Below are experts of layer 11 (counted from 0) of a mixture-of-experts language model. Rows are named router (the router's row for the expert), gate (a neuron's input weights, with its number), up (a neuron's input weights, with its number) and show model dimensions 0-127. Each number is 500 + 25 x the weight over its row's rms, rounded and kept within 0 to 999. Numbers have three digits each.
After each expert's rows: a language model's description of what the expert responds to. This comes from a sample of Wikipedia text that the model never trained on.

# expert 15
router:476534509490492539512475539499492397497476519489531458490543526496470487505492464480489506500529483526542503502495532522494479498499521490513509513483500449533506530468500526520489481472505491480486517524516491541531522531520516533512501499508510503475525505497488504489534500520502541495506531515501502512493540516449488481502492499458539504539499489493518456503509488480513539477528
gate0:496490529488472513502517501460439475464506507497502473519512495482471494521455508491493507476483470484529505523489522515500470503457485515505492473500461468539548529461524483541453474444505479551528500549521475539533532492482551531530485487484514494502488478483501526551564513513549536493506529492509481519497515516485485477500462516508519507499480494526510461470540503502521530477516
up0:479466442474513493515508466507525497516486489514528479489497504481522469507471499511485480509493499480480507533515500470494523498515515494465496503524507527471528498541540532473541486493495491504458477482516494438504512542481513475506527480491533541485472533524507470516517471515532434549488518519490489464544479499493565512441497489497480501510493506493485558501509508495498457531454
gate1:499538502505488475492486528503490532499492493511458483531491504512553519498520503499501547513484510473516449508503495519586520457495495468497522504520502475507535560510515504487501529486490537493502492500531528506500497470489498516528485507498506527464475510507519530518469495559474540512456516500559528486467523502527448484560492489464494492485504481497522476505502482498531559489504
up1:482517514553455503481529498448507488448513470506486486498484461492485479501497529478509482509567469547505516502463513506492491525480518516508508497514534463482469507534499497505541476500493517486506521481500482510571510494505463475495496490490483461471497475477506472484488530478505456492550482517482485563515507503464464488505480512502494493513500525477525476493558512502466441525504
gate2:506538463440475497492538512497502483469467463509507497510473476493512497496451485491488489489557450460485483499511513490486514514484489514488505455534461505527506496495465461497490528463513513511538513457480509524511484510507476509481522489505469482497493439466487483515559486505509489485470504521512486506447505499496519494461499497503494557528510525543506519482479509547520475514520
up2:522552524533527480460525541496482528417495521490507549474503518496521529502501518491496519477524500501490508520466513550499466505477517527515524527594486468540507509513511531499462528532479558517491477534505504517480474481532466513536479527495513502487477511439507448466447492483477493510483479504513488460473536489481482465498513486474495494485485480515496494498538505514537526494451
gate3:503482470494499496500512498507504472495517479471487479518480443515518458493507487512480475499530517547479454471505489520506507474528490505505500467475548508512446491526488505485491495479537513480481528493503492460541504477491518480500578554516514509498468486529479489517495479461483496489522532533465543525486523496501482448515462520525465525528512520512454513549486512498466454492511
up3:508475478486541520489477504490487501537461488513480509492483452480500539469555535468488509489504487483507534469498488476492529517487438462433506491462513493526506515548455518505508487495476472471514530488540476489518504521487508500484505532494520488506492460515538479531501484489467514480486516520517504549486546480511500459492539528514461507506528503498475511506491484461483504518513
gate4:511536482437502524419476526520510481544501527529521512509458491501521530551500484470472495567535504508511497498515520497531433506497495469505482523495527477515476516493522508499484497525534451522506551517487502504490501490499554524450517495454498533460530457522499557504515531518471498475455524431496481491515476505514534490526484509520537524481497482513477516488490499518513463496513
up4:523515505450516524444498490529513499520506523517546500520474487516529514528492478468497504554542499488497481483520498483517470483493465468478498490490519477536477513472516498509494518515517446521506553503476513506488502485498551504456484515467505491471514459544505534510520536530474483461482514428508485486481468482513523460517499509528516527462466513519472525478489507524533471537521
gate5:527518479508444498517482546477507517509463497535540503489500478537497533490524538480498508477503475519509498510517493492502483497491495505513524502527487498513516515489485541469521518563501486487522452497549502501496526492492545516517500499473476459494498533466487458493476498543456542470520485526524470532537491489508476498498521479488522511464489528534529507492500530510523500484524
up5:522488525501503488516475523493481511497509449496507482500540463483484482490530521497480480523509483523524537534538494482514487527471483495522501516457499475497488502514506511479498491482470510457508519496474502525508511482534491529455532490501447511488464446476520526499476554489505498551490533526543492526525522488483526495493435465471517451526497486517481481516478477460477495475498
gate6:512533522429508533474471511515512494494494504502506517485497505479499503543500482567520515531501479496510482505480506453506542469488504491476494541510471451550505583503508512476459538477511494500498531491467455525531476499529527524490527526437506474497509489477468545489528502459497526454492499447462526465489515500499526515499519515474557508497525528474448513475494539507485517481516
up6:511542520438523526471474492525527496511516521531493507492506519498533504530519485556520513500499498485512480491469488459502501481479507474478495511513479478554483531507506512505498532476507473498477556488460468504518487497481534494483509532464537454510486523508497519494544506480472503434472488477493544447482467497513519508483506524503518504469491546514447548478482544498479486495498
gate7:545488501516450506531513547499513501517408498485535455478519541501485485525513482437508489486494514482489485524517489503489525482517496510504465478507536496495489514457511477502494480491517486524463505501526516518487504471500506522552526520507484496488460493465528467488547505532514488501502541501495474489493541508536518472518542550486542519502509486513515501497501469498527528503508
up7:530478524462490517486491544477518474487473530526534458485476514475493510498496490485520496536520528515468534469496494471491511484504491495532494492469479508504520497443471477542489477499519526499520477488506489514520492452558460516504506455501479496489499477486497468491528526496469483517515483502476498456478524483502489460493496551524521510533496492501498546497491475508509503494506
It responds to: Latin taxon endings. Word-piece endings inside scientific species and family names like -idae, -ensis, -ii, in taxonomy lists, plus digit pieces inside birth years.

# expert 55
router:473511492483463590493473505531494456476468530504499466458522507476471488525533508480459527504527495518532503521522575489498490496450517483501493536530509509514501506512514484501486504481564492479497522525515475504505471555506495547492487468511521521492511543504493522477521479479495526461484518496478528527503515537466508531500507481486565472494514486463506452517482457485485513485469
gate0:522563495533509526525520493527494496506491544519491549492476489534483489468544493512494500484500492486465496462533499560504530467469442512465467513509489560510487484461455495475517514508498510533565498523441496520491529493472478488442495497493511505482501535481498433513514534453485529506520473484486499519490504519493511500502529489518448497479494534503520493503509515509522492510503
up0:523516537529462501494488546468507508455516499453541507448485502473467460456509494506507494455474520478562479486450493494516507498519550489511510491516491477531524483505496503513487482530460509485490503498512545514500474456505519480543519507495526496513501493498521472476500444534509512506502505498512498509491546488522540484483456495533469480490514476496521505481508528494457526504487
gate1:487496492475489501526499478506474495501496513535475481535503470480505504522490505479513508494493526506492500472508499488511526497500506519539493470446495505586541504512482537492502481490521487468484507510543534504463470490463495491508515481526499526540499473503493496555510514521459513485496494506475500571488462497466481513529500493500512491501501475492512496505521512487521510508486
up1:468493545513512500492506517491507498476458518464510543497498510499495521462513482498473501522466500496494447509501502529504496490480466460488486502544535513448465489448523437523490482518536503523519513472452491494499474505535476491466475497489514503480518520487513486478492466478549472527538527499561519513496527466501531515504495494514443498517502522504504538472455507489460451491501
gate2:477497480487468487492515500496522498431531440524458480527489527508466511502501544484496496491509486478522536501494517496498451480510544555497469507486489508518529498539491499489474505508501553516506467498539515491523521495517474503511474474498508478488477468563463532498491489480489492528494499444513474492504478491460463540507511508485508503503491493537535495542508466533489545468498
up2:523512509505510522529494466491526502481541495493507553483518508526509541499448494486540571514479499504490519483499498540497519502485493486499496478515527491496516503481458483522531493526479531503520518451501468490510497536493527509479497492485506474520514541494506508451569492513459479476506495487536502497531529494452516472514518488537484513488449520485514493474517529467514447508510
gate3:492498531481472527480478493514527483474500475503527520518514533487508484519519492515523506493531504537529529519515492522566522492547477524481515547485552497492485455509530506469472529487489502513473477483481496511479480530540494503514475461487485493468526519520510431475503497533514529504477513518487506510496533512501490521488468471539539424506478451505530484547493504483524506459514
up3:495542491519517491527513508474472508511480536502471459470513472487502504509497518464473487514465473473476481499497528480468492512458528507525494461518459499493523535498468461510510481476529495490523499520546508473521492498451495499465508508518536550509472459463478574527508500485524469496512460482499503504518469491490523501495505493454452540499534500495455503443518485486493492534491
gate4:509509495513511527523500560530522486509487460517539493498516500518517441525506455470480506503518553507497512455490539529504493526517500520493484492509512477470463482449463507462497499510510481453527487480495467507500449540536460518478484474530480509519483525559460469454492477508494497541522530510532487509479505523507527498505496484514506499518509511476482478439497531505488550493535
up4:484492507482505469463501482470461498511519535483478495530465510479466536461485526527517491494467454489497503545508493463504473488504489497519533492498490480543547529537553525529489528498508504537493498521519512511506530450489546497540519520489523481496525480464526521533509506500522515465470463473475483494509507471476450483498480534500494488470504486522515527547508492509498448495502
gate5:450485441511512475511556496528505509491520471462490522458504499497502525505469558485482507485520548495507513508539487472496485494479484496524528510468495511477495486496470498475543479504480505512473488516549524489517502498511494487500528498489466457544565505550488514492511459556506476517465500498448506483533515523526473489488494517552488487479485460473490500545483481489477491493472
up5:518474523475491506517552497542533495465496526526476472491471478491507510504511527519521474512500470489506514526473490509482533505490473521443533513484454495502500534539511532508486572542524470512492462503543503479454439513527482481502482481486489500484504529482473530524504542479518503445494495477498525476510453482481481435525465512512531520522500475508511471514521460486486488521495
gate6:492467486521513533505508507517504496504502525542471483476526491475488459557520531474526494518470531499458525544504501510529509532481538520517510540465456495558499475531503508495488446488558506525536539508490479506480461528523510525501518516485479494524514487502510510512536449472482525478490487484512463504506511483476497519519476488479492502527500480498497470556530483511468487487486
up6:519469474514528513519519499491501489486524495533451470466516496477504467537507532487511487535467517504454526563511514503502499522504531531503514525451472464553502473530488508481489453481526523511544551500469506518497444544531507507481508497490483461527506486529491503502534463468494510471491493498521462514499534466487502530523492494480471494523503511490479477527508491530470483476509
gate7:492499480496467503497513498472446494481476513531530482507501540481477513487539499495490514473531509540522526432466491511488437482505542495523493488489499492530541509523513488587487475459520514462480493544535488487511492487469494488492510504509501539519489479502451501494527505492491509504546501476496482514486500539464500527506536512469497508502510490474484479515502469510499535511478
up7:498478479488476501484509518439468495464505496511472467485512542500500554521543510508483511479498526530506514475491477499499460515489544493511484513499535494541526512497499493542509507492508506501495489536532476484535515513491531496488514534489465475549529454436500535499516519480454516521547513480468483523477503559486533548497556507419477496533489499499477491516466483506536526501470
It responds to: Film credit lists. List dashes, line breaks, "The" and field labels in film, TV and album credits and award tables, e.g. Genre:, Label:, Best.

# expert 54
router:522502530492499599471504518516497352501496488488511497482472510464522502506526474490512507518500470478512527521497519485508477515471477465532508529513507492512533487465504507518499518479523506481493521542510462529534488556482520526496510474503531530462485511495508502482530507490512519485516506463483498516519515488481495541527469483504527500576511462489472514490491499488498509505516
gate0:505532516527461541491492534487477463535478468494513489518475459506528504473516492523486463524491489465491501511496493480524512524463507504512537480482539538513500489511490490515467501445489482483544489475494455489483517522509501500488486484505469558461460477538484526496547506489539510476488491550553472481508505502500532510526494519511485511534487509521474506499513495460537484521516
up0:491492525478549535536527481503511491503483477494508467538480475549489487497486528493494488526526496495499513449506490491494523476461489503478534491489496500479519538509496487521502492517503480461502476513560497473532507554492479501515445552550528502525517539477491467485510490497520523509503484526533512514464533499491432477528537517528470485480513472475525482492503471515510504543475
gate1:482445492524517472530441495517474481503547485488539502483505479490490510493512498493489510512483513481491480520492500514560507501482488521496463470577466527525488554483497493510481581506526508448498501490495507488489449525512498506511492520532454483481498517490530508504483503532480529484478497502477464524500501510491550555527546508453525538510498520513516551482487494451530486447492
up1:462455520478552505528576489515483487501506492503492486494478475517441541535481454535512508472498459516551517524480509452457535491586507496481518491525511521528518512502481495560478494525485519503442507514471469479574527489518487494465492467466505544474504450512518497521490521473488475473504491487480465530508483493460511495494485501503494518549490514496523468509546498529513507495489
gate2:480509506492477505441471520459495494486474518520480492549492506483518563499552491497476533478502543525508504468532505497494503577494478530503489456513522505504503544532495470493489503530490453555530548513506484480498500509502466503516487482504556524556533545473494506510502513492517502481483496521516454487480553496504528512490501517480484448487497454472554486461519532484478496474448
up2:504450496485511509487473516430456510530485509493496515469536484547493573476513499504507470485501463523468520488480477462516521517513470518511526466521546478458499493520455498560519505541499510484470514470508421477488496552486486477500489516557498493521533540490524449519503517524507469515493491503474488483494517471527504510469483494486488493478475502489566529487526487492511506504464
gate3:474513461506464518474516515500480475534459456500536519566505484477474519502507530531491490522460515537504480507481511539482490500527510467516493502514441489514504489467501509452487512505511480480496493531479482470512507496517529508497539459548515492469486475505483517497454484502525481517500486521512464490469516509506505475505546492492489468489519510503472530474544459463527486496487
up3:474505432463480514485528495519473518566493510486532531533505495484440490508485522521504495520442494514502454492474494485462518491513526470515489519519510494495510498484549504524489523528517519481506504521498479520521514533486535506486549459532483516465499473480470519537454495546506479527521512527490491499475524498507508481491534480461501476497484545494489528504506491478499469492500
gate4:483489489530487480474465466521525485474514498498499463517467521430493528493426531537513523509472511482488496488474503538519506531525499502487529539523516508483546451545509482461512506499483507505508500522515470527518437461495492514522531475540466511501471524478575453471492483521533488493492535514494502483505477496523510533467493478490474533491469480508493466458469475513532477468463
up4:461500474534491515511483491512507537517539485556482487463438488499484506523520481527512512526524515517485503527427500595487504476482496483505523473544543511507525479510441479490452505485518513532491475450505520505509495523476467506499474491506480482536474530495534463493521543515522503510483459526486524521524495522506486490431509492475518522495468476518526459474476490528515516469456
gate5:501488494495491482475538493526483475513485532539465475557459453475508520482457480472488505541513530530534505497509506508487521542537493438496447518471492489500517502503525501454460498468502529494481519500522504479514465465544488493497507498508539479504457447539520552476513474515542488496461503465479520476504461494489511553511537506462507476540512489513574503495462497468507512543515
up5:491475522497500502503470524512525532519509458482500495467545509509564496522530528545487508470482505509441464484507512516513473531524505494464544468559556486527496500450507476459514519503521494502519508469451507542516491503459525512486514471473501534519508505486516471473439498487512531519512470536496483522496531496514497498484517534522500533482472557504468480503507517500512485493495
gate6:530492491470449533521519511502475522497490476510465501488442503508494491484539554466487545480512498508482493478477512525487533554505504497481488505495471482452496494519500493518473492467491488503494513508504481523523554474473518520470519475469502504534499483496492447485487508514460542492507486527494495452511508474488496497466513492548508477516502496492490497520494527536504486520522
up6:484538479475503458470482488512519506490496529471504500499544501515502498520467544473515480531559477507548463467494485464488488458540496485541514525504547534471522469455510489518492524547515531494505499471478526507495458499494455487517455462502486508473480527476464514517478494555525454517501478467483506495474460502513510517490493474502500485466474482475533528522521495501506530497472
gate7:501543496528444498526469487533474484491444497499449514469499545515538536492521477500485505478497493507507484504542486473506505514514516488490482498523496469508455504490484563524483511521487456467515536541512531538473511538509552493520486506464546519511468484497543458497520492478513522501490445480462556494487517508510505484570461479512496474499513457503501508543494476495476505486525
up7:501519495547472503537483499538502475493473488476480501461504537523545519490519465502491488493486507500477527507514485474521496509471494500467462552519527481482455472500504538490524527513516450497497526508522554518437485496523515488512497531495506530497507476522550474518512539496476529496508508453509540506490508535554502497550500479494465521511520458509505531525494484517461549503542
It responds to: Mid-word consonant pieces. Short consonant pieces inside foreign or unusual proper names and words, e.g. Kinlochewe, Guglielmi, Parmigianino, Gwadar.

# expert 21
router:499512488478494597473461502513485421465509511471491494466502543490487474518513471492521552514466504533517513522511518467514484514467526472535503525522516461502516511465518502520473521488551499477481510527497471540513469508512489548501506477502516504479511489457465486479517478486497570475509533454498487526507525525466521539532524520485548503494506495487491478518483512480480539450463
gate0:505508494470477439479502482446491514473473499491472500467573485504431489498501469448484518460489489494506482463496501470497465471557500519483471532542516507503445498519501478506521483544456470533467494530536493506477508497476506503500475534505494507475515507522455459518451520503491515481493496528481511521483518507530523541526475506517517514481484506483536467548461463492479467534506
up0:503454490501497502433514526480475487504486524474493469432504513516525506474498473466505509542526495493537521546484495521554523521463489519476514473517487509498482481518493524473527457518510450464496499519547470493501506515515482496537475478514515461475520467486543463513486513512552491524551483504471477490550466489491492469485486511487528537533503474507504480499504477525468489543514
gate1:472532518468478474445492477519528515460483507477500515461542540468505504537489496499517472525542483488491503513548486505504516527556496485489497498560526512496478504531493488505509498523496524523507505537502505523462464448511479475484473508451496498516527478513511560541514517482531535561523528533526483510450491509495509510513542518509502473470489518496467448530484495502489458520487
up1:469514500476489479474469496525493499480481465512477481470494472492484465507545526475521507536531472532521526488490492483502486476484513492492523467535472554526510520500495509504548500529479511547518509541500526497502501486486471477503515499491533511498563475502464503514515559495467483539507487519510476500519470489553480519473481480481501489469552492498486462496500458451495471530489
gate2:521496501494459536513520486496520502512503479516454500470502514477509489507490497478511511480506455491497519539495492487472535487515526484518498510498454473460541495510481543477517478457527487498473444499530494470474484488484521510504493500487524485520513531505543499533498464528514562560568529484526522455486489525505480513510533530485518540509514482493509498446500504526483479490472
up2:511517463441540451506501475439489511490443516515480500491542477517459503500564558486499526520534491459490490488512495476480495537511469486473440501545517525471497522544505484513479479531520461514497527515511475491484499469487521487446483468488517516510518501456487513513480502554472524499476497514535410445541484503500494485522506468519453507483500530483493442513478484489480494487500
gate3:513477458453548505505478475488491478521538481468480488544490496479476508498482485497522488513516523538474506515528496487508508541475504522455493534504513504502509511494528479467506465525551441522499505549515489514505481505517491495492509547490506486500481503508499435501541472490444495501488534511544492506500451528512509503481578597498540541480498487504525505488517493505505511504466
up3:487503508488585521537531526440510494537536520515472511497529502496474572514518491530496553500504494474436502486469497524501491471513513539506499506474497461499479483514476488481519545514481527480494475469481494500466524515492516492481491494502474504499438518501521467517510520468468501482445467496530518515521471478478481478501514476477466514500499509508491521539467517511500538460513
gate4:484499475471519542455503481486484482481524519484471531514524559492477516506451510526504521491496495528486554509504499517514518502459482525489482527490510500511478501502513481498505518485561483516525475497512472530487477528535497510530535509526509503484479474497473519473508492483458504480496483455495511545513485485493511556496520523509497541457491513532493492467499531550492493518486
up4:502503528488558506456549560489504503499533520518487513493525513502479539499477495534500529470469495547481524553492483557512478486487488491479517519518485479504476485481500532517497484498517528482521432485528502502493476502526500506538482514506506506483472492537522501490486500511490510477450484484515469529556513506487499444527525507507502508490510536516494522517479529497515570468495
gate5:522496453510510520479484491488464499483507490478472498519461515490504493484517504472511503538526440518530497490492493522531541535502476455489492472490472489459523456498486518490480500477529524483474458486472454480520517510507539505520545499501510450464476537487532499454484480487513477552480465518518478467522510533461491526481503505481503466517503521489497462513492561492498510427511
up5:515488506489489487461487496512484504514454493464457508535510517495485507547521525458505482519500522505553542541492498515541534509512509477525492493548501502474502522536482503519480452518508537492484467542486488515456501488517508483518533492471550494475482471482511534522479491506517490502516486545459563521498492488509452503490508485467464469533463520513526458514530501496500508477434
gate6:500518514550527491475496522518508503477579499477489484490503495466486489479478509492509526488559488527496519530491485504538432490511462474533501546478468498497517524521510519536509460476467524507499502493518482501520455503498456535499512482518465534522474491534510475458534485488457494466472486481496455523507489507473501496553483497490532433510527505509507501485478485529537498491496
up6:537493493508471506505500530479497496496478498535484508503506494525496539499484477552497467508473527485497559480499521502468483483536537474472493409459518503484493463509494495442503564524489529485483501488484488480464488518456534469481490472505491508497498516472503530491472529539524497497504488502460528451515504500528519522446504479522454491516505462523495502507504515496484455503501
gate7:515493502497512523461539524507516487482530502469471495462527479530497501506504447482484491518471517484483466485470505501528486489510521491485511448480457480513529459510505505473495517527481477498473550483502495487513566515488515475499498525520543467434556516472480461521517527501552515507484515500500492536537493477527501497471469500532540524477516449477488508505498465557475523554550
up7:490516527485503526463506508534546517546503497536490469509464454476527493521509480484493519514502533517521476505527507513477545509474506473500516440499471464499525485519560502524500519522546524536504498490518513502512510504505509503472510495506515489489506492514469482491542499533485518476532512491494482489536502448535463508471470508485507524494473473516494496498474467533532525504533
It responds to: Personal first names. Given names at the start of a full name, often after country codes in sports tables or in cast and credit lists, such as William, Sam, José.

# expert 1
router:486488497523490583505488532509496396512471529473518495496508486490476502523482479500487505508517482499527519514522567516482473500461521503504537498530519470538533535493511504522474504495540498464463506492504451559502481502483493543489537476521508507479522539460497515494514481484516540488493510499499535540514509551458477539486479513477514512542536498507502468512521477482509531456493
gate0:490510514505509536506485534515488469486521512477517492530494523505460532485485519517496522484458475492481462494499516491503469483532504505487541518507493500544508435503532513486531514560506483453522556498510462505506486521460516512557513479500490520477499520471490493527501531525510477487477510518514516460516503532481511565489492503534555518479475512479530500490513498522481471504485
up0:561490500525501509488477494501475511493512484531543530477515502511488514508512453502488549535519466512484521511522521494476502509507507449447499476529520435523537491494482471482484512493529482449512521506499470482548533497493514508488509457513502469463490527464454499511494555522527499500516520487525476490524519536479547521479512494560521468506534536501524500514479468500537495476535
gate1:494487489486488528523540515465544492501486475499522517497516491461507501515485508469540499502479489491499518533482486515513526506517494461511546448478512530491520500528517523521484462490514537459476441545472487491455510498500520489476475476479497476504493511477474562484516505502480521504466459542479526465484538506543527465495481496495481532521473487543525462456514487476512482462502
up1:519500491501479477475489460532470494537514493537468532549480528512555502467488487549484522496516521543499531461503481491499467485546478556490506532499456514447470514501473517504506470539442518511482505503538480468485521525506523493554477513491506495556525476525523490529486506463509532486481534508497480552531488473524457507485463482500505482475526523487431452527475471499491515522485
gate2:465501485503509482503533512540525475493519480485496523477542477513531517474468477495519528517527454462450506492476482527489476513490482480532492490520535508525490465507485466463522536500496517494507539523484541430451502490485512481516495530487499495489480486521468504480540551477514457484492504492488498563532539544471487504517495542511512470468484479525499468508505525512540505431513
up2:493474501507528523511449542495518485517521452500506508438495527515514485482515458479500504506541477456495488517535507457464476483521477503492508497544479520540513495508507500489520524499507484477526511517470488528493506529535522514520519480474507509499492468495493456516485571494545540495493543463449506500480545547488537510538485531515540529499501512475512517525544483508490464492496
gate3:481458489515483512493486481479488490528477538434487519511482493485520490474481463503516497472459514488490515509497486514492491543498509498460514481513467549522522539503500507479534435468511460489488493484491491497489482491480554503547497484498503498513492515522499470477471512526525560536483515526510559528506545527468546523471513444499489503540499495546501468474522503510527534459526
up3:521511491520521515484457502535494482500506477497475509555517514483500450522479525422510525508521501495496468532508499547471511543474493503476475459469449506460557487494497447467543470474517478505519492490498521510503513489505510496517504505505508485506489477490519469487507464538509468514497542474510497472533488489536514468504481512496489498516520507496447516449482541503498487499544
gate4:511494490503498512513506471538453487495451473523475505503491521503494546526509554471502504466475492480517534516533496519472519467509516470459519534502495502493500472519535496530481473477510541507469492513526462533506501487513497493530519566514506519478498546477515516495505494478506504548505469473543468479475502521528476467460478477520472505527469518488517524527538462467472516490478
up4:534475502533502524438523518508498492488525546463491504519494455501506514481488492523511510507483535483506492457455485472504450557542472509535480467480506474534503511484509488490521582520504493484458514517493543445485461478514479490490488461457517534529511479515505451503478461516496486468509494496473529539504483481470520533544538473434519480492501507493470442525489508508520506479504
gate5:486510513529482503538464492436484487474475494548483520570466491496551470526488508543494473530492498519533491463451509501479488491534535517535490559474473503472470491491501517520512478510493461461501488503483459510495518477543500488513534513439510499499533494554482525493470455538459486491494473471518511505500512467492466456526478497505499541490520507508480545463536533464509517456506
up5:487527466479527536547437493467498479503508475556487474546459463485526527508534552476502523519541511518498535524508519506483502489474509497431489530484488521440472509471543481533462497536477487437524523502501493524480493486502482520490515476500458465513493508441496498484510494493520501511487488494501514516445469506492479505525494476485485460510490508507467520437481503501527507491511
gate6:460537469529493536513487483538514486456475516485528491492472501502485468536484501481476520550479470477496488482524526502477516529508516482471506473479499537530502526467493479520481503465548563507501489496451500515538533474529518511491490467527472530465508501516501542509474505499548511515552503487491513517480494525471548526482494479505481485505470495528497471509539482484505481466520
up6:450489474526499507514474487531511489474490548470506497526489518524500484536485492500494508556508476455496492473550492478490488514518505496490493474483511523522497501458471508508526531501519552515490472488463511547482528484503480472481497490531512540488527495531475522540439494500526516493540474482484490517463502514500499538495542458501484506502491538530472512480550495495488481470526
gate7:480459488501504504500481484531494482448514474540492531539529473531506492504512487508503536544485496496497525481502503460463500544489528480504478534511463480527508491558497482506472531485499485495503475532519506512487500508473489504537535504459515529486472487469505535519524487491524517466536498477498549526518470512490500474514499494479501494517515523512489473495476527488507463487540
up7:480481488513471489507489489482485492486517476534509540530531465525530469454508486511504506506475517488485526454485473486460499520526491501503495516516470503533483449529483480488469541491460527498507468504512514491467511502470485489543555505446502525496521480465538509529512483506501488472526477492509521480517494482542479447495492513495513486496535539525516493492503502498547444512551
It responds to: Foreign surname fragments. First or middle pieces of uncommon, often European surnames right after a first name, in cast and credit lists, e.g. Lig(eti), Stra(ub), Co(x).

# expert 41
router:480499497463485544476515556510500438486472510521508446470517510498474462524517505499446550485510475535497512518528563511496468483480539480513482544516515477509497544524487506494495488454559494527500515528508496490515464541522527564492506478519523537482497506487510499464532464489507505476485543488480513509513506520429503513545506486496523496496509438473536448505491487493521530491494
gate0:510540494464493537485483524495508482492482506509479517521474495508522498467513517485505517530484530465491559478487502528483521489519522532494501521457567488551544482470496486510495502555463519516520501503491460516498485499511482549497507458506495514512522491463525509517521503489527496494514499530518478510521553562509467514482471501511512504489561537523512506498551500525517450510506
up0:509537509462496516515494531513503490512468508502491534502451476500534488465510500507496551523475501483499544469493511541490518481499499519485487497497546503532522479469521488516501486544471556523501512491496474502486471482510492531455491453513500501497506483458519485517501497471493498500531497526513487538518561551493486522498484489491492487453553524533522514496521516517501481521494
gate1:496496501476501497422488546509480511490506491511506507516515524535487564571504536502507509527523517504515493492527482489500519536479515480546491468477492511528500505513510484498503485511474553486493546484524437496478485516465529548482455468472511500505487508493497514494500491528478504470474499465452524517490480525480539500452524503443489515509495456440507505516485503497529531526505
up1:492522547518460499506484483478538501460481500505539453539494498521501524470517494536509483464512461513512505500491480489476540504539510502469461502496517496478531552509476516437495529519503488472511462483524506494573513506482505435519492478497507515490533541498492513459529502508449515470501508504506486512510514536493513498474485499495507474526501541484494500519477535483476537464494
gate2:524450551505500490489515499492509507513532446457467512499486511521499514505479489501482472569480546471532519498465483448492510524530549456526481457498537523501486496484475519540495481504497498494516458524488481505520476449498485477483511479495496554449551494487517471462489440502542528499489444517486505498460522473543514524483481520509493476518511437508449471501483497471530515498468
up2:514499551481538496497492555503490517544522491465489512509495519510521539540501509504505486578502481467507510490478496470463520490476516481520485458500495527488515490482482500505516511523461476474517490535488497488534498479533479509493511481480520538497550532481481485472497462512533504511496457518482499485477562508550455535487469553494502493512508465539473481470480512489488560476470
gate3:548556455513539506517495499422491464479499444509522471497491505456482528512516469491477531486508486484515525513523520545502483510525521495493472462490500494497465470502518507521484505472513492517530517523511512509544489475494495515475485504535489489546517475528485544496519511567477524466475527489509494511446504461480515524514495537474535501480497445578538437493561488487508516503495
up3:521541474515536485529501483446487476485497455530530465509526488471483507502515476491474532467517490485495523518538542555488492483513508511487462470497530520514481478504513506504515491465509479528505499541509533491536500466472492492488469509520488500545512494498517548517503496549477495496493548520495516505455502453475503514520484517467521534473500438534546447470569524499508486526504
gate4:503476485514480548515531461477518484478537480504509478482555500499505520523533489505528499488476496527502490483441516500516508498483488486474510492496440549507505490448473476544480483480553500508533507496547435492459473497501503506482464488508527477510454503496495524512511459479490500448527507512475538477478458484445527531490524478486539493548509477507491508537514451521491487477465
up4:524559438501506466474485539533523511523495509478517514493496513502495562457461459461489495530498499474497488492512512495498510510473505495542523470517521504495487503504526533514557510538424515481498488530461506494534504529479501520500539538547523498513540529493488515478504510530489491530511494533510483507476512550514497478497511527456501525474506504534493497514483523521500503546529
gate5:509499494501526526464487514514479477450503509504504492449529502511481506495492461529474484518431536515527500524525514550551509497569474535492474459498516518519524541491497533462501469496516506518492533511478488508496460464493480502499518494565517517498482516444536511491478520537511509472485466464501485494531505461523508516514483480481533515502494519522485457530463497493494513523470
up5:491489497506496509542522498471526517529503480508494495518461498490461474502501518519516492533499481480461490484471490492466529530491534473518568535512496449492481456496502468534507557527498469506548488503523524517524514519504498512485488487457484485526538480523493506514516502469509495525513486524471507471467470517467524466489512490512471513526520511484497526491558491545508475464541
gate6:519491499497510488500498471507534504482488502472455481501522530524463502519536506566465442501536503512516517509499491501481526492525529463483501493485488518484523528521464502461479525482487474461504490523480492483512520528541472474524485487509528470498515526498498530481504534493509489523513464488515504477514496488475488502510507511501475452507493492490514519508530512463552564485448
up6:545493499502500497517492550473556505495497480494485471514508481521527529494498479528470529485470484516511524501482502500492470484542512508470520492495504503506489484505483527479512513444471495558502494502490523505523511494552471493532503515484525471459542506508534486499507535500489514503494514526492481519511489500481501527467489475462471448452534487501521477468526480474507546469496
gate7:515493492496431509488499516499522510489496506506518481509511487492534468548499499498495505469491545476495484515476513465510510519447503554532535486550446536512494513501544530514523475526467505522487514463492489497495491483447515574495491514465538503521507474477521521475518472548519487504518526473494508512447497496489537483423514467475544539532535474500498500525481502563522473484487
up7:512502448507499491503507507548484493502537476525508452515511469475499533509465496509491486508473519485506530554474521451502504456503477520481522521486498461504485480503526536533505486474513452494516466496491492499533486506480474482513487479521520461509491504493526525512514493500525490492514504471512489519488493474482484453478481502538572497561502505532490501521471497513528511512495
It responds to: Articles and list headers. Articles the, The, a at phrase start, field labels like Family:, Genre:, and year designations in asteroid tables.